Weights of a small mixture-of-experts language model, trained from scratch on English Wikipedia.
Size: 10 layers, width 192, 34.9M parameters.
Training: 469M tokens, 3577 steps.
Below are experts of layer 6 (counted from 0) of a mixture-of-experts language model. Rows are named router (the router's row for the expert), gate (a neuron's input weights, with its number), up (a neuron's input weights, with its number) and show model dimensions 0-47. Each number is 50 + 15 x the weight over its row's rms, rounded and kept within 0 to 99.
After each expert's rows: "mostly gets" lists some tokens that are sent to it at least half of the time. This comes from a sample of Wikipedia text that the model never trained on.

# expert 37
router:39 63 34 54 24 67 57 37 18 55 67 62 49 44 48 39 43 29 40 49 80 66 40 40 57 69 55 35 40 50 72 31 62 39 44 35 29 51 59 41 45 42 44 37 33 42 29 40
gate0:79 56 67 21 67 23 52 62 32 56 74 44 66 41 75 60 60 71 41 67 28 48 17 63 52 63 38 65 35 51 42 63 66 48 35 39 59 49 52 56 94 45 36 52 05 55 55 32
up0:81 48 37 25 48 65 41 44 38 75 61 40 50 29 40 39 57 70 32 35 54 32 42 54 30 68 45 50 54 31 38 66 40 38 60 44 47 74 93 48 52 45 53 42 63 30 49 21
mostly gets: "31", "30", "38", "33", "50", "35"

# expert 34
router:45 33 49 32 52 49 63 47 65 36 48 41 30 48 50 50 54 46 36 46 53 45 73 46 51 47 58 55 46 44 58 65 52 56 49 88 34 27 60 64 71 82 62 44 30 67 54 42
gate0:30 68 45 46 55 64 50 44 62 52 73 73 39 54 21 51 48 39 61 46 61 64 30 42 40 53 61 42 38 43 52 20 51 45 52 44 79 09 61 82 56 48 45 38 43 48 49 63
up0:43 86 54 43 71 45 44 56 59 55 70 37 49 56 71 65 43 64 88 48 46 53 46 51 61 42 46 51 60 26 38 47 43 52 37 42 59 53 29 55 44 53 38 69 60 45 53 47
mostly gets: " cl", " dis", " re", " sh", " sl", " sp"

# expert 8
router:49 54 61 20 59 21 53 58 61 18 66 57 41 26 53 57 60 45 38 60 59 47 40 37 49 37 59 78 74 48 54 65 45 31 55 67 69 43 51 61 42 38 31 36 28 69 25 64
gate0:64 48 59 37 39 64 51 52 49 42 42 50 42 67 62 59 29 65 55 54 30 46 44 64 62 31 22 39 61 40 37 45 88 58 76 41 48 44 50 27 66 52 65 14 40 56 53 85
up0:44 48 56 64 51 34 60 39 46 51 55 37 54 31 32 23 54 47 23 32 49 37 37 32 69 45 80 67 59 49 46 63 23 49 32 45 66 35 44 64 56 31 51 72 36 44 77 29
mostly gets: "idae", " Binomial", "ush", " Mus", "anth", "uc"

# expert 13
router:30 62 54 21 53 36 48 63 67 27 46 50 51 37 49 61 44 45 29 41 59 51 68 40 70 32 75 53 58 33 55 75 55 53 59 65 48 31 60 61 70 81 63 39 31 60 38 48
gate0:47 43 47 88 36 58 66 50 48 51 47 23 42 67 48 33 45 27 56 36 24 41 53 21 45 35 69 63 50 55 42 22 39 52 44 22 49 33 69 52 41 75 43 48 59 60 42 63
up0:50 59 54 49 75 19 54 34 43 34 48 45 29 35 55 61 72 51 76 43 52 22 38 45 63 13 60 68 52 39 48 47 18 54 34 80 54 55 53 62 41 45 37 55 60 51 47 69
mostly gets: " M", " S", " c", " N", " F", " d"

# expert 0
router:29 67 43 54 70 25 37 65 37 48 42 29 31 55 39 34 42 42 74 54 22 22 42 54 63 39 42 52 34 49 74 75 71 18 29 37 53 72 47 52 49 49 39 53 43 48 51 38
gate0:76 38 12 61 54 57 19 44 42 19 53 44 28 69 41 56 51 58 71 43 82 45 42 26 46 71 33 28 56 38 62 34 51 82 40 48 13 48 35 22 55 79 48 39 68 41 47 27
up0:53 71 28 48 29 67 56 50 52 49 49 51 63 49 47 21 50 32 42 44 78 45 64 50 29 40 19 51 67 50 64 34 40 52 53 65 73 72 45 36 43 38 59 44 40 48 75 59
mostly gets: ".\n\n", "\",", " but", ").\n\n", "\".\n\n", ".\""

# expert 5
router:36 42 71 59 30 39 39 57 65 40 58 45 36 51 56 45 47 62 37 66 49 40 63 21 42 43 19 63 36 62 44 37 51 63 78 56 22 42 71 79 73 72 43 44 31 74 27 58
gate0:65 47 38 59 37 22 48 66 35 47 41 35 30 69 70 50 59 57 51 57 65 63 69 83 57 71 64 56 42 43 72 36 36 51 76 48 47 28 48 69 47 66 66 58 63 47 58 64
up0:69 53 39 62 59 75 86 45 52 43 27 73 55 79 39 58 57 67 46 64 33 55 58 48 49 52 58 70 53 59 55 50 30 42 59 68 41 33 43 47 67 74 64 39 52 38 72 63
mostly gets: "ov", " they", "ig", "ens", "ud", "ron"

# expert 6
router:75 25 60 33 39 57 50 69 50 65 31 73 49 30 58 55 52 59 51 65 45 36 59 46 38 63 13 34 73 79 51 26 48 71 45 50 56 31 53 69 45 78 56 35 87 64 50 52
gate0:68 53 48 60 47 56 37 82 42 41 34 23 24 42 55 38 60 79 44 53 46 48 62 71 54 52 50 35 42 62 32 51 44 51 37 61 44 48 61 37 27 54 57 35 69 51 47 60
up0:75 57 79 62 65 61 61 39 57 40 52 71 43 67 64 34 46 84 52 74 35 86 68 54 53 52 60 43 58 47 41 53 62 73 34 55 60 48 23 48 38 67 46 44 45 47 44 47
mostly gets: "See", " Preceded", " Coordinates", "Career", "Scientific", " Genus"

# expert 4
router:67 56 33 37 61 52 64 46 34 50 38 58 27 42 50 43 44 76 54 41 30 26 46 37 43 47 28 12 54 55 42 43 46 67 24 23 53 61 28 56 44 40 46 23 71 48 68 45
gate0:65 32 52 15 54 47 37 37 55 71 27 54 35 64 30 56 68 63 53 47 63 55 50 57 47 55 37 52 42 66 56 70 37 55 54 79 57 63 40 62 25 38 54 40 42 42 67 43
up0:44 49 29 54 50 44 27 44 40 78 43 59 51 66 59 34 51 42 38 56 45 30 23 66 56 62 40 38 66 72 55 47 38 52 54 26 41 23 61 64 72 33 41 36 58 64 15 71
mostly gets: "|", " |", "=", " *", ");", " @"

# expert 21
router:27 53 20 60 36 65 56 39 32 55 65 55 42 41 55 37 32 47 44 63 85 32 35 58 55 46 52 50 12 59 54 50 49 53 33 28 42 44 69 53 38 30 61 66 62 61 59 40
gate0:40 51 52 61 69 45 58 58 30 35 41 50 10 56 41 52 61 51 34 66 43 33 63 36 49 29 86 43 20 53 47 33 17 47 55 46 27 49 42 30 56 44 48 51 68 63 53 43
up0:76 49 61 59 14 52 42 35 74 43 45 46 63 42 66 62 33 38 61 49 50 61 34 70 66 38 49 40 66 49 29 75 81 47 22 54 51 63 71 55 42 47 44 52 21 45 62 59
mostly gets: " million", "12", " mm", "10", "%", "000"

# expert 32
router:72 48 36 60 34 49 42 40 50 25 25 47 68 50 49 43 51 51 35 28 43 70 62 59 56 36 59 53 71 43 40 45 42 41 67 54 32 48 45 45 35 64 89 71 23 52 42 53
gate0:58 79 52 71 54 41 24 69 46 46 24 31 66 49 42 64 49 56 54 59 78 60 55 55 72 51 54 56 55 62 62 44 72 34 42 32 39 24 47 24 62 16 36 50 35 48 36 67
up0:40 41 25 35 50 42 42 50 56 57 61 62 26 49 17 67 44 46 47 53 53 53 40 54 57 31 59 56 55 33 53 35 49 57 71 52 60 50 79 31 44 48 70 59 37 39 76 74
mostly gets: " on", " In", " in", "In", " into", " at"

# expert 9
router:54 39 78 67 53 52 71 44 39 29 65 54 70 49 74 52 55 39 74 63 82 62 67 53 76 37 54 40 29 54 66 67 61 39 26 77 52 69 49 68 51 31 28 48 50 44 50 41
gate0:45 61 68 39 66 20 58 46 80 50 48 13 51 37 59 37 71 72 88 64 59 64 54 64 54 49 37 81 71 47 62 55 25 40 42 67 48 24 49 60 47 62 46 71 65 64 57 57
up0:50 44 25 38 35 65 43 16 47 49 74 70 40 42 45 22 68 53 43 59 56 59 45 46 45 48 57 38 28 47 49 71 50 58 63 50 30 45 73 55 42 40 23 65 51 39 67 64
mostly gets: "S", "M", "D", "C", "P", "G"

# expert 38
router:62 48 40 56 55 31 42 71 52 40 17 21 60 37 56 40 18 39 56 50 80 34 56 42 63 62 74 74 41 61 49 40 60 42 57 44 48 47 66 54 76 55 87 54 84 68 46 62
gate0:26 55 39 56 58 44 29 53 46 38 52 44 38 56 26 47 62 53 38 52 72 46 44 41 78 54 71 77 58 45 62 49 55 46 36 71 77 47 46 31 53 35 33 54 51 74 64 39
up0:58 50 59 48 30 65 55 52 44 45 79 12 74 64 35 38 23 57 29 61 67 58 46 47 57 42 30 23 46 49 76 57 39 45 30 46 49 56 58 46 47 50 20 29 24 89 77 39
mostly gets: " his", " its", " their", " her", " more", " some"

# expert 28
router:40 41 62 62 23 65 74 51 71 54 72 72 55 49 67 60 72 77 56 64 83 56 70 51 55 66 30 65 31 56 52 52 43 63 78 52 38 66 40 46 29 43 27 61 35 61 56 47
gate0:58 71 22 56 50 38 30 56 63 43 61 83 43 57 51 67 42 65 69 37 48 46 58 62 36 49 68 49 31 68 68 32 46 51 50 45 55 30 56 65 51 47 52 63 58 43 34 24
up0:60 43 35 70 46 73 48 24 60 58 69 41 80 31 35 28 49 23 38 35 59 55 64 55 61 61 25 76 68 88 18 45 64 51 52 46 34 50 23 69 31 42 62 49 25 53 53 68
mostly gets: " Los", " Washington", " Bay", " York", " Hong", " Texas"

# expert 22
router:38 47 34 58 32 66 37 39 44 58 37 61 52 49 51 51 20 46 28 66 79 43 07 62 48 45 46 36 16 68 64 54 55 33 32 28 47 62 72 41 55 36 57 56 38 60 58 41
gate0:77 54 62 30 45 17 85 51 54 51 75 59 39 19 83 31 65 77 28 43 45 45 49 70 65 81 54 46 57 45 46 44 62 56 51 56 05 51 54 55 34 45 47 66 79 79 33 72
up0:54 44 43 60 54 74 27 49 57 35 46 46 53 64 25 52 45 51 62 50 27 76 35 21 50 56 60 38 63 27 49 51 29 51 43 74 58 39 43 40 51 56 60 38 26 06 68 53
mostly gets: "1", "5", "4", "7", "9", "6"

# expert 18
router:67 49 51 47 68 50 58 60 17 58 21 84 34 35 58 41 59 41 58 43 28 25 47 24 29 63 37 30 67 26 42 54 24 42 44 51 50 43 35 54 52 55 19 36 79 27 74 56
gate0:33 50 19 52 31 42 37 31 40 56 32 23 44 53 50 44 29 44 56 51 64 21 56 58 70 68 38 63 82 48 37 70 65 48 25 85 40 33 58 54 60 58 60 44 60 37 28 54
up0:78 43 63 61 35 45 60 51 69 48 68 17 58 50 52 61 63 26 39 35 18 75 62 62 62 54 68 46 15 61 47 76 48 41 44 28 59 61 50 54 33 35 62 62 37 72 48 36
mostly gets: "|", "=", "See", "====", " *", " |"

# expert 12
router:64 56 53 43 59 43 33 74 48 55 29 25 53 38 64 51 27 46 60 62 44 51 62 50 70 70 66 64 56 64 44 31 64 61 57 32 47 47 70 49 64 31 66 59 83 65 26 45
gate0:85 51 45 52 49 28 54 89 46 41 21 76 57 52 55 65 43 66 35 81 47 35 42 77 16 54 31 63 48 50 39 72 70 74 64 68 47 42 68 63 58 43 76 55 69 72 32 40
up0:70 96 58 52 52 52 49 48 34 43 36 33 52 38 45 73 58 44 57 52 42 18 48 25 60 44 29 23 31 67 54 71 45 55 30 48 33 72 50 41 60 64 39 60 32 42 39 48
mostly gets: " the", " his", " its", " The", " a", " their"

# expert 1
router:32 37 37 56 56 69 32 46 27 60 43 62 41 48 40 54 36 68 52 51 40 49 49 76 46 70 53 38 38 33 50 51 25 58 42 53 56 40 34 31 48 22 59 53 36 29 48 70
gate0:39 56 40 41 37 63 31 76 48 51 24 35 70 37 20 51 52 70 44 36 38 70 58 72 40 48 64 24 64 55 53 69 44 22 42 44 51 38 68 40 68 40 48 37 62 67 52 53
up0:71 43 68 40 64 12 59 35 50 33 72 69 43 62 60 63 53 48 43 52 81 43 50 39 32 29 55 45 53 45 30 45 47 40 44 42 62 45 43 68 45 47 68 48 58 21 73 50
mostly gets: " won", " died", " returned", "201", " worked", " moved"

# expert 23
router:57 39 62 33 39 33 44 41 65 39 65 71 22 28 51 66 33 67 61 53 61 38 62 25 39 49 31 60 67 45 47 57 62 36 74 42 48 56 62 54 72 32 36 54 33 53 49 49
gate0:49 35 41 58 57 73 60 23 64 47 45 46 53 72 74 43 60 42 51 45 32 49 99 93 68 46 63 42 31 45 61 50 44 60 84 24 51 53 48 61 57 50 40 23 45 36 47 43
up0:60 83 59 44 24 58 26 42 44 33 55 39 57 60 38 84 42 37 52 40 51 82 48 38 22 39 46 56 20 61 45 41 65 58 47 53 70 58 66 73 50 20 50 59 65 89 62 29
mostly gets: " David", " Smith", " William", " Robert", " John", " James"

# expert 27
router:33 63 57 67 62 30 39 49 69 74 70 58 40 63 41 50 44 44 55 75 74 23 48 36 34 68 52 55 35 61 40 54 51 65 67 55 36 39 52 44 52 65 42 72 56 57 31 35
gate0:59 76 30 16 43 43 47 61 61 24 44 22 49 55 37 40 23 65 46 51 23 52 93 66 70 32 35 33 38 36 45 41 52 26 28 71 49 72 46 52 45 57 69 40 52 45 43 58
up0:57 30 67 43 62 50 40 76 60 59 25 44 60 28 29 39 57 59 59 67 49 58 41 41 44 49 45 49 39 49 38 41 56 48 12 82 56 75 21 31 52 30 51 72 50 43 32 32
mostly gets: " Music", " Love", " You", " Live", " Street", " Star"

# expert 11
router:37 47 36 54 43 48 40 36 57 34 54 86 44 67 44 51 37 37 27 52 74 42 00 68 45 32 53 33 70 69 56 39 35 54 31 31 71 46 61 50 37 54 40 63 58 42 64 44
gate0:43 45 56 33 48 22 45 41 57 64 44 46 35 64 35 71 14 61 59 40 44 45 48 41 31 40 31 67 48 57 73 48 68 28 52 58 67 75 50 60 44 75 40 35 43 69 66 69
up0:48 67 55 44 55 48 63 51 76 40 78 68 61 53 36 49 37 45 34 56 42 62 62 43 59 83 57 55 50 48 44 69 46 62 46 54 49 41 44 28 25 00 73 30 65 59 50 37
mostly gets: "°W", "born", " politician", " footballer", "°E", " Animalia"

# expert 30
router:56 36 31 46 40 62 72 40 36 68 47 72 54 63 46 59 51 51 92 24 31 49 35 56 43 41 32 42 40 70 35 39 39 43 55 50 50 77 12 50 40 43 44 51 54 45 77 44
gate0:51 34 71 26 65 47 47 34 90 60 22 44 52 43 49 40 47 76 68 56 56 54 53 33 52 43 72 60 66 51 61 31 46 48 56 54 61 67 71 26 09 69 40 49 48 45 41 58
up0:52 52 38 78 33 60 59 44 11 24 69 53 29 40 76 73 43 46 27 23 49 51 51 48 52 37 53 38 47 39 36 72 60 76 68 58 23 22 37 77 79 43 84 34 57 58 62 48
mostly gets: " —;", " |", " =", " MPC", " ·", "',"

# expert 7
router:55 69 53 62 66 42 50 84 47 41 24 30 50 43 51 40 38 54 53 28 37 34 80 67 52 59 45 75 53 49 72 61 69 56 55 58 64 48 60 38 89 48 88 51 57 56 56 41
gate0:75 96 55 42 54 40 44 38 59 69 28 23 43 62 65 51 53 25 74 62 22 28 47 19 32 70 40 73 48 44 57 58 55 65 59 61 42 56 44 50 52 40 11 40 77 51 46 51
up0:58 63 61 43 29 32 37 45 35 48 35 16 31 53 39 32 51 71 51 65 09 35 58 34 33 67 52 59 56 55 47 60 58 50 69 38 35 83 35 50 60 63 33 69 42 48 46 60
mostly gets: " that", " which", " it", " he", " not", " but"

# expert 35
router:35 39 68 51 67 36 51 38 56 45 58 30 67 71 64 58 40 49 12 71 68 58 67 35 48 40 70 72 31 38 38 69 34 49 41 58 06 53 46 57 51 55 49 34 37 54 27 52
gate0:41 41 63 85 69 23 33 51 28 32 87 57 64 40 48 20 62 36 70 44 46 57 57 35 51 48 59 38 51 31 57 71 52 57 29 38 40 60 37 52 38 23 61 69 26 60 56 50
up0:40 25 32 62 68 39 23 54 37 42 57 54 51 93 41 59 46 71 50 77 44 51 34 20 36 68 66 71 42 45 36 40 40 49 47 59 50 72 63 54 74 65 33 39 00 69 43 65
mostly gets: "ă", " di", "ü", " inter", " o", "ä"

# expert 14
router:16 71 54 55 52 37 51 40 39 48 33 51 23 49 47 42 53 49 29 32 97 38 43 72 32 78 36 72 49 56 67 48 59 88 37 65 55 64 71 34 76 53 78 63 73 53 25 74
gate0:50 40 45 28 57 61 55 36 39 43 38 41 64 55 31 10 52 21 60 41 82 48 38 34 67 51 50 46 66 25 55 18 35 54 70 51 44 32 57 27 49 37 24 55 60 67 59 54
up0:29 46 38 53 69 68 65 57 41 47 56 66 53 36 56 61 39 65 65 64 57 39 42 37 46 42 57 50 47 39 73 47 73 61 50 49 50 50 22 47 74 68 58 37 53 83 45 20
mostly gets: " out", " him", " well", " work", " life", " there"

# expert 10
router:31 71 31 67 70 61 52 43 20 57 45 64 40 75 24 70 59 42 43 72 37 48 32 58 53 42 52 17 26 41 40 46 15 24 49 57 59 41 27 57 40 53 53 53 49 14 89 77
gate0:46 72 61 61 60 75 61 65 56 64 29 24 66 71 29 48 17 42 44 25 53 49 66 22 52 48 36 50 55 22 48 46 52 52 58 25 48 81 24 10 31 50 34 50 47 48 57 51
up0:52 41 55 36 44 68 43 39 72 68 48 58 47 64 27 65 64 59 66 49 37 32 37 49 51 34 49 41 61 43 70 56 59 51 56 31 54 27 61 50 56 48 74 57 64 58 47 57
mostly gets: " ", "–", "′", "°", "201", " £"

# expert 29
router:48 63 51 78 32 62 61 55 59 65 56 78 68 83 65 50 68 26 78 60 40 62 26 81 35 51 31 64 32 76 38 63 58 44 50 54 74 49 52 47 48 16 34 40 51 67 77 62
gate0:51 51 70 33 63 64 50 31 59 55 73 58 54 49 52 35 66 61 57 50 48 58 49 86 72 59 49 38 42 67 45 39 83 78 43 74 42 43 49 51 60 60 70 51 53 74 57 56
up0:19 45 55 41 33 41 33 59 49 48 39 65 65 46 52 66 25 53 58 45 31 33 65 49 39 65 73 72 28 47 59 78 40 76 35 49 45 43 70 53 56 63 53 54 68 68 51 63
mostly gets: " %", " Nominated", " Candidate", " —;", " Votes", "|---|---|---|---|---|\n"

# expert 19
router:41 50 57 38 34 70 60 76 61 34 55 84 36 35 49 60 56 52 64 44 71 46 56 32 46 46 43 42 65 36 66 48 57 54 75 86 63 33 62 46 66 40 57 49 25 50 47 42
gate0:61 48 43 47 61 45 62 60 64 60 60 69 58 28 65 58 63 64 57 68 55 65 71 60 57 41 57 56 46 36 34 49 31 40 44 92 67 41 27 28 58 49 76 31 80 51 23 67
up0:43 25 36 40 51 52 51 53 52 70 52 32 64 75 76 50 61 30 29 36 44 72 49 49 49 65 53 44 63 45 44 42 47 45 55 32 44 33 36 46 36 39 42 48 32 63 44 65
mostly gets: " J", " Jr", " Pl", " Mc", ".C", " Bh"

# expert 3
router:81 65 52 29 42 62 50 76 65 68 36 23 72 41 58 43 50 46 36 77 51 69 56 65 62 59 69 69 57 58 30 25 54 49 69 30 56 54 36 56 51 54 46 42 75 65 46 51
gate0:62 28 64 71 44 67 60 91 39 39 49 69 65 46 48 52 29 62 44 54 31 39 40 31 69 44 27 31 69 53 38 35 53 48 48 37 68 38 12 34 60 75 38 68 47 55 61 54
up0:43 45 59 43 52 79 85 79 34 58 52 54 50 40 33 44 34 56 47 48 39 46 66 44 52 50 36 56 39 44 32 16 65 50 54 59 60 66 32 52 29 45 28 29 47 31 49 50
mostly gets: "The", " American", " The", " the", " National", " World"

# expert 25
router:00 38 45 41 46 55 52 34 56 61 73 56 55 70 48 46 62 43 54 57 99 43 35 63 50 68 49 32 62 64 55 26 58 82 53 48 61 47 67 35 26 69 59 55 82 53 27 66
gate0:62 42 51 66 65 62 27 49 56 38 63 35 83 71 46 48 53 68 36 71 71 74 23 32 37 23 48 58 44 45 77 53 44 50 72 44 51 52 45 58 38 59 45 32 46 54 28 34
up0:61 64 06 70 64 44 47 72 22 76 53 83 45 60 56 54 41 61 52 32 42 33 65 49 60 44 68 52 56 44 47 51 59 32 35 65 44 45 73 34 56 24 52 80 35 35 56 60
mostly gets: " station", " government", " area", " city", " district", " home"

# expert 33
router:44 47 36 64 49 79 62 39 22 44 53 77 75 49 25 54 73 23 73 62 50 70 65 71 37 48 53 28 36 26 40 78 45 36 64 54 51 63 34 45 63 31 29 37 27 19 60 82
gate0:54 46 38 28 38 53 48 32 22 77 23 80 75 33 42 69 48 70 50 62 37 59 24 15 34 59 66 52 64 50 45 37 52 48 59 88 51 08 75 44 56 29 59 55 52 59 40 50
up0:39 37 60 51 41 46 75 56 57 33 83 24 47 53 45 28 55 07 41 36 50 57 51 63 52 36 36 62 53 43 60 55 26 28 51 46 47 65 10 61 34 66 45 60 67 40 48 60
mostly gets: "201", "199", "197", "198", "202", ".\n\n"

# expert 2
router:49 86 49 57 72 35 44 38 29 42 58 46 34 66 22 38 63 47 43 75 33 41 31 45 62 41 63 33 26 31 49 45 27 36 35 48 44 42 37 56 59 55 56 53 63 00 72 67
gate0:54 54 37 57 46 82 65 43 62 52 66 58 41 42 78 60 57 62 49 39 76 51 71 52 44 34 52 53 32 54 34 59 79 46 44 71 45 44 64 68 36 47 50 74 59 51 46 63
up0:35 49 49 69 36 44 51 51 51 50 69 46 67 48 37 37 35 26 36 52 50 55 47 39 57 58 56 42 74 20 46 44 29 31 60 58 66 37 49 27 47 33 40 42 55 63 23 46
mostly gets: " [", " \"", " (", "/", "_{", "("

# expert 15
router:63 64 46 51 46 72 47 33 73 29 72 45 49 41 57 71 37 72 41 55 30 68 41 69 51 52 43 49 45 49 60 40 58 53 44 35 45 56 55 30 31 46 27 51 54 32 49 21
gate0:21 47 54 48 46 71 66 34 26 33 28 76 30 70 41 53 59 30 60 31 63 43 42 76 22 53 58 23 59 54 60 49 45 43 16 54 49 63 28 26 51 46 33 41 40 49 56 45
up0:46 20 54 53 55 37 67 77 57 52 51 35 66 62 45 24 35 68 40 61 40 47 43 14 62 61 37 62 80 44 49 59 42 69 74 61 40 53 47 59 45 47 44 66 49 65 53 47
mostly gets: " University", " South", " North", " California", " York", " School"

# expert 39
router:30 54 71 63 42 64 50 48 44 45 60 59 36 45 37 33 50 74 43 48 58 49 55 49 26 51 29 59 55 66 39 40 54 70 38 20 39 83 61 45 57 53 39 50 93 46 61 44
gate0:70 28 66 71 52 64 35 29 35 54 37 76 27 38 63 35 16 45 50 60 78 73 26 55 68 69 42 70 64 32 57 34 40 26 40 52 69 23 81 24 73 43 52 77 63 54 38 40
up0:52 62 17 47 60 60 70 51 52 47 65 43 58 53 40 69 50 30 64 60 31 53 67 40 69 50 54 40 13 59 34 40 45 52 62 22 68 58 29 63 17 53 29 35 49 49 71 61
mostly gets: " University", " government", " William", " John", " Charles", " Minister"

# expert 31
router:55 54 47 44 83 40 62 49 22 77 70 51 63 40 54 38 55 40 69 55 56 84 26 28 32 45 50 10 65 22 38 52 21 44 19 46 71 59 26 42 29 63 33 50 63 13 67 71
gate0:54 63 61 36 60 55 44 22 23 39 52 57 63 65 74 35 44 65 42 60 71 29 44 46 60 81 54 34 46 36 51 67 43 15 25 37 47 40 47 47 40 43 31 65 52 60 51 50
up0:58 59 80 33 67 74 80 61 46 55 48 57 45 70 77 39 66 61 55 73 62 68 52 66 28 79 40 59 45 41 55 26 58 63 32 55 66 44 46 29 79 40 67 48 54 67 47 34
mostly gets: ")\n", "′", "\n", "°N", "\"\n", "″N"

# expert 24
router:27 33 77 36 39 47 52 36 75 77 61 73 64 43 63 36 67 60 32 56 58 62 63 25 51 28 37 68 18 46 55 40 51 49 63 39 15 80 40 72 46 49 39 50 21 55 44 55
gate0:35 60 42 53 35 48 55 36 54 65 39 37 80 78 56 52 52 51 41 24 59 36 36 46 50 62 49 47 31 67 54 45 41 45 56 49 46 65 56 11 86 31 39 40 40 36 17 46
up0:54 48 64 57 36 75 52 59 65 80 72 37 63 48 44 44 85 42 67 29 49 49 59 51 54 66 50 46 35 49 82 59 55 60 52 55 51 67 39 20 88 36 58 46 37 68 42 35
mostly gets: "ă", "ș", " Liga", " Francisco", "ñ", "ado"

# expert 20
router:75 72 47 42 47 29 45 35 46 48 62 44 67 52 54 49 70 51 70 37 24 53 16 56 58 42 63 53 73 52 49 50 53 44 45 57 81 30 33 76 23 58 47 59 65 44 45 42
gate0:42 41 56 06 60 57 49 44 74 35 34 27 35 58 63 43 25 62 34 72 45 40 68 38 59 55 25 62 55 40 70 52 52 54 67 50 52 24 47 63 55 28 43 42 59 47 43 44
up0:49 60 42 59 75 45 54 47 28 53 47 43 55 26 40 42 54 64 53 42 63 14 35 35 59 78 23 48 33 63 72 29 37 29 41 33 59 64 45 42 46 33 73 59 35 42 55 51
mostly gets: "born", "',", "),", "″W", "″N", " Born"

# expert 36
router:55 52 55 59 69 38 45 71 48 54 52 42 67 51 54 53 60 48 68 14 42 62 61 58 66 67 65 69 67 17 64 66 63 45 48 46 62 57 47 56 51 55 53 36 21 42 52 41
gate0:38 26 31 42 43 64 57 29 48 66 37 40 46 59 69 59 71 36 47 05 53 58 28 57 74 60 44 42 82 47 61 39 47 61 71 56 13 26 24 44 32 58 52 54 45 66 46 54
up0:24 75 40 61 64 53 53 81 48 54 52 30 51 57 58 59 38 43 65 45 48 42 50 62 52 55 66 64 22 47 51 39 64 38 60 44 48 29 52 69 52 40 43 60 59 41 48 47
mostly gets: " was", " is", " were", " are", " has", " had"

# expert 17
router:34 40 56 53 48 60 49 52 41 72 63 85 76 76 47 55 88 40 69 38 83 59 61 58 38 81 50 61 62 62 42 62 53 69 43 82 72 29 39 45 42 59 60 27 80 61 50 62
gate0:25 38 32 30 72 48 47 88 31 48 39 62 72 49 60 46 60 72 51 57 39 57 61 49 62 27 28 53 66 37 58 37 61 49 44 33 47 41 55 52 36 44 59 49 46 22 25 28
up0:36 39 49 29 67 42 39 41 52 06 37 62 37 55 41 50 74 43 47 46 59 48 66 41 62 51 63 44 19 43 44 87 40 41 39 58 45 73 66 51 36 47 36 43 60 59 33 59
mostly gets: "°N", "″N", " Location", "°W", " Total", " Votes"

# expert 26
router:70 60 58 65 58 60 50 44 69 37 23 54 20 41 52 55 46 68 60 19 32 36 44 31 60 47 48 50 56 31 30 44 62 51 51 64 31 71 59 38 64 30 60 71 26 37 45 30
gate0:78 50 49 67 48 34 45 63 72 67 35 51 61 40 12 14 59 65 40 43 56 50 52 40 61 37 59 39 52 46 65 33 75 50 56 39 62 56 45 39 63 50 68 59 36 56 56 52
up0:43 30 52 41 75 49 81 52 31 31 47 25 31 47 53 37 60 44 58 39 49 28 52 57 37 62 44 41 44 49 52 57 57 53 43 61 63 49 74 33 00 53 51 22 67 12 83 47
mostly gets: " after", " where", " when", " until", " After", " during"

# expert 16
router:74 40 48 61 24 44 44 35 51 22 26 32 49 60 39 37 53 57 44 23 45 57 46 46 75 37 50 57 64 32 25 50 52 59 62 42 26 67 47 44 45 52 77 55 30 58 47 46
gate0:58 64 67 32 50 71 55 50 64 70 66 75 34 71 48 68 58 46 62 63 64 73 65 56 58 46 42 25 58 72 71 37 32 53 73 47 77 54 58 53 47 42 20 32 23 52 67 59
up0:68 58 49 49 54 62 48 90 72 36 46 60 33 61 64 31 32 31 47 51 31 66 59 61 58 45 28 64 65 79 71 68 19 41 38 58 58 51 48 47 58 40 27 44 23 64 64 74
mostly gets: " on", " from", " for", " into", " with", " of"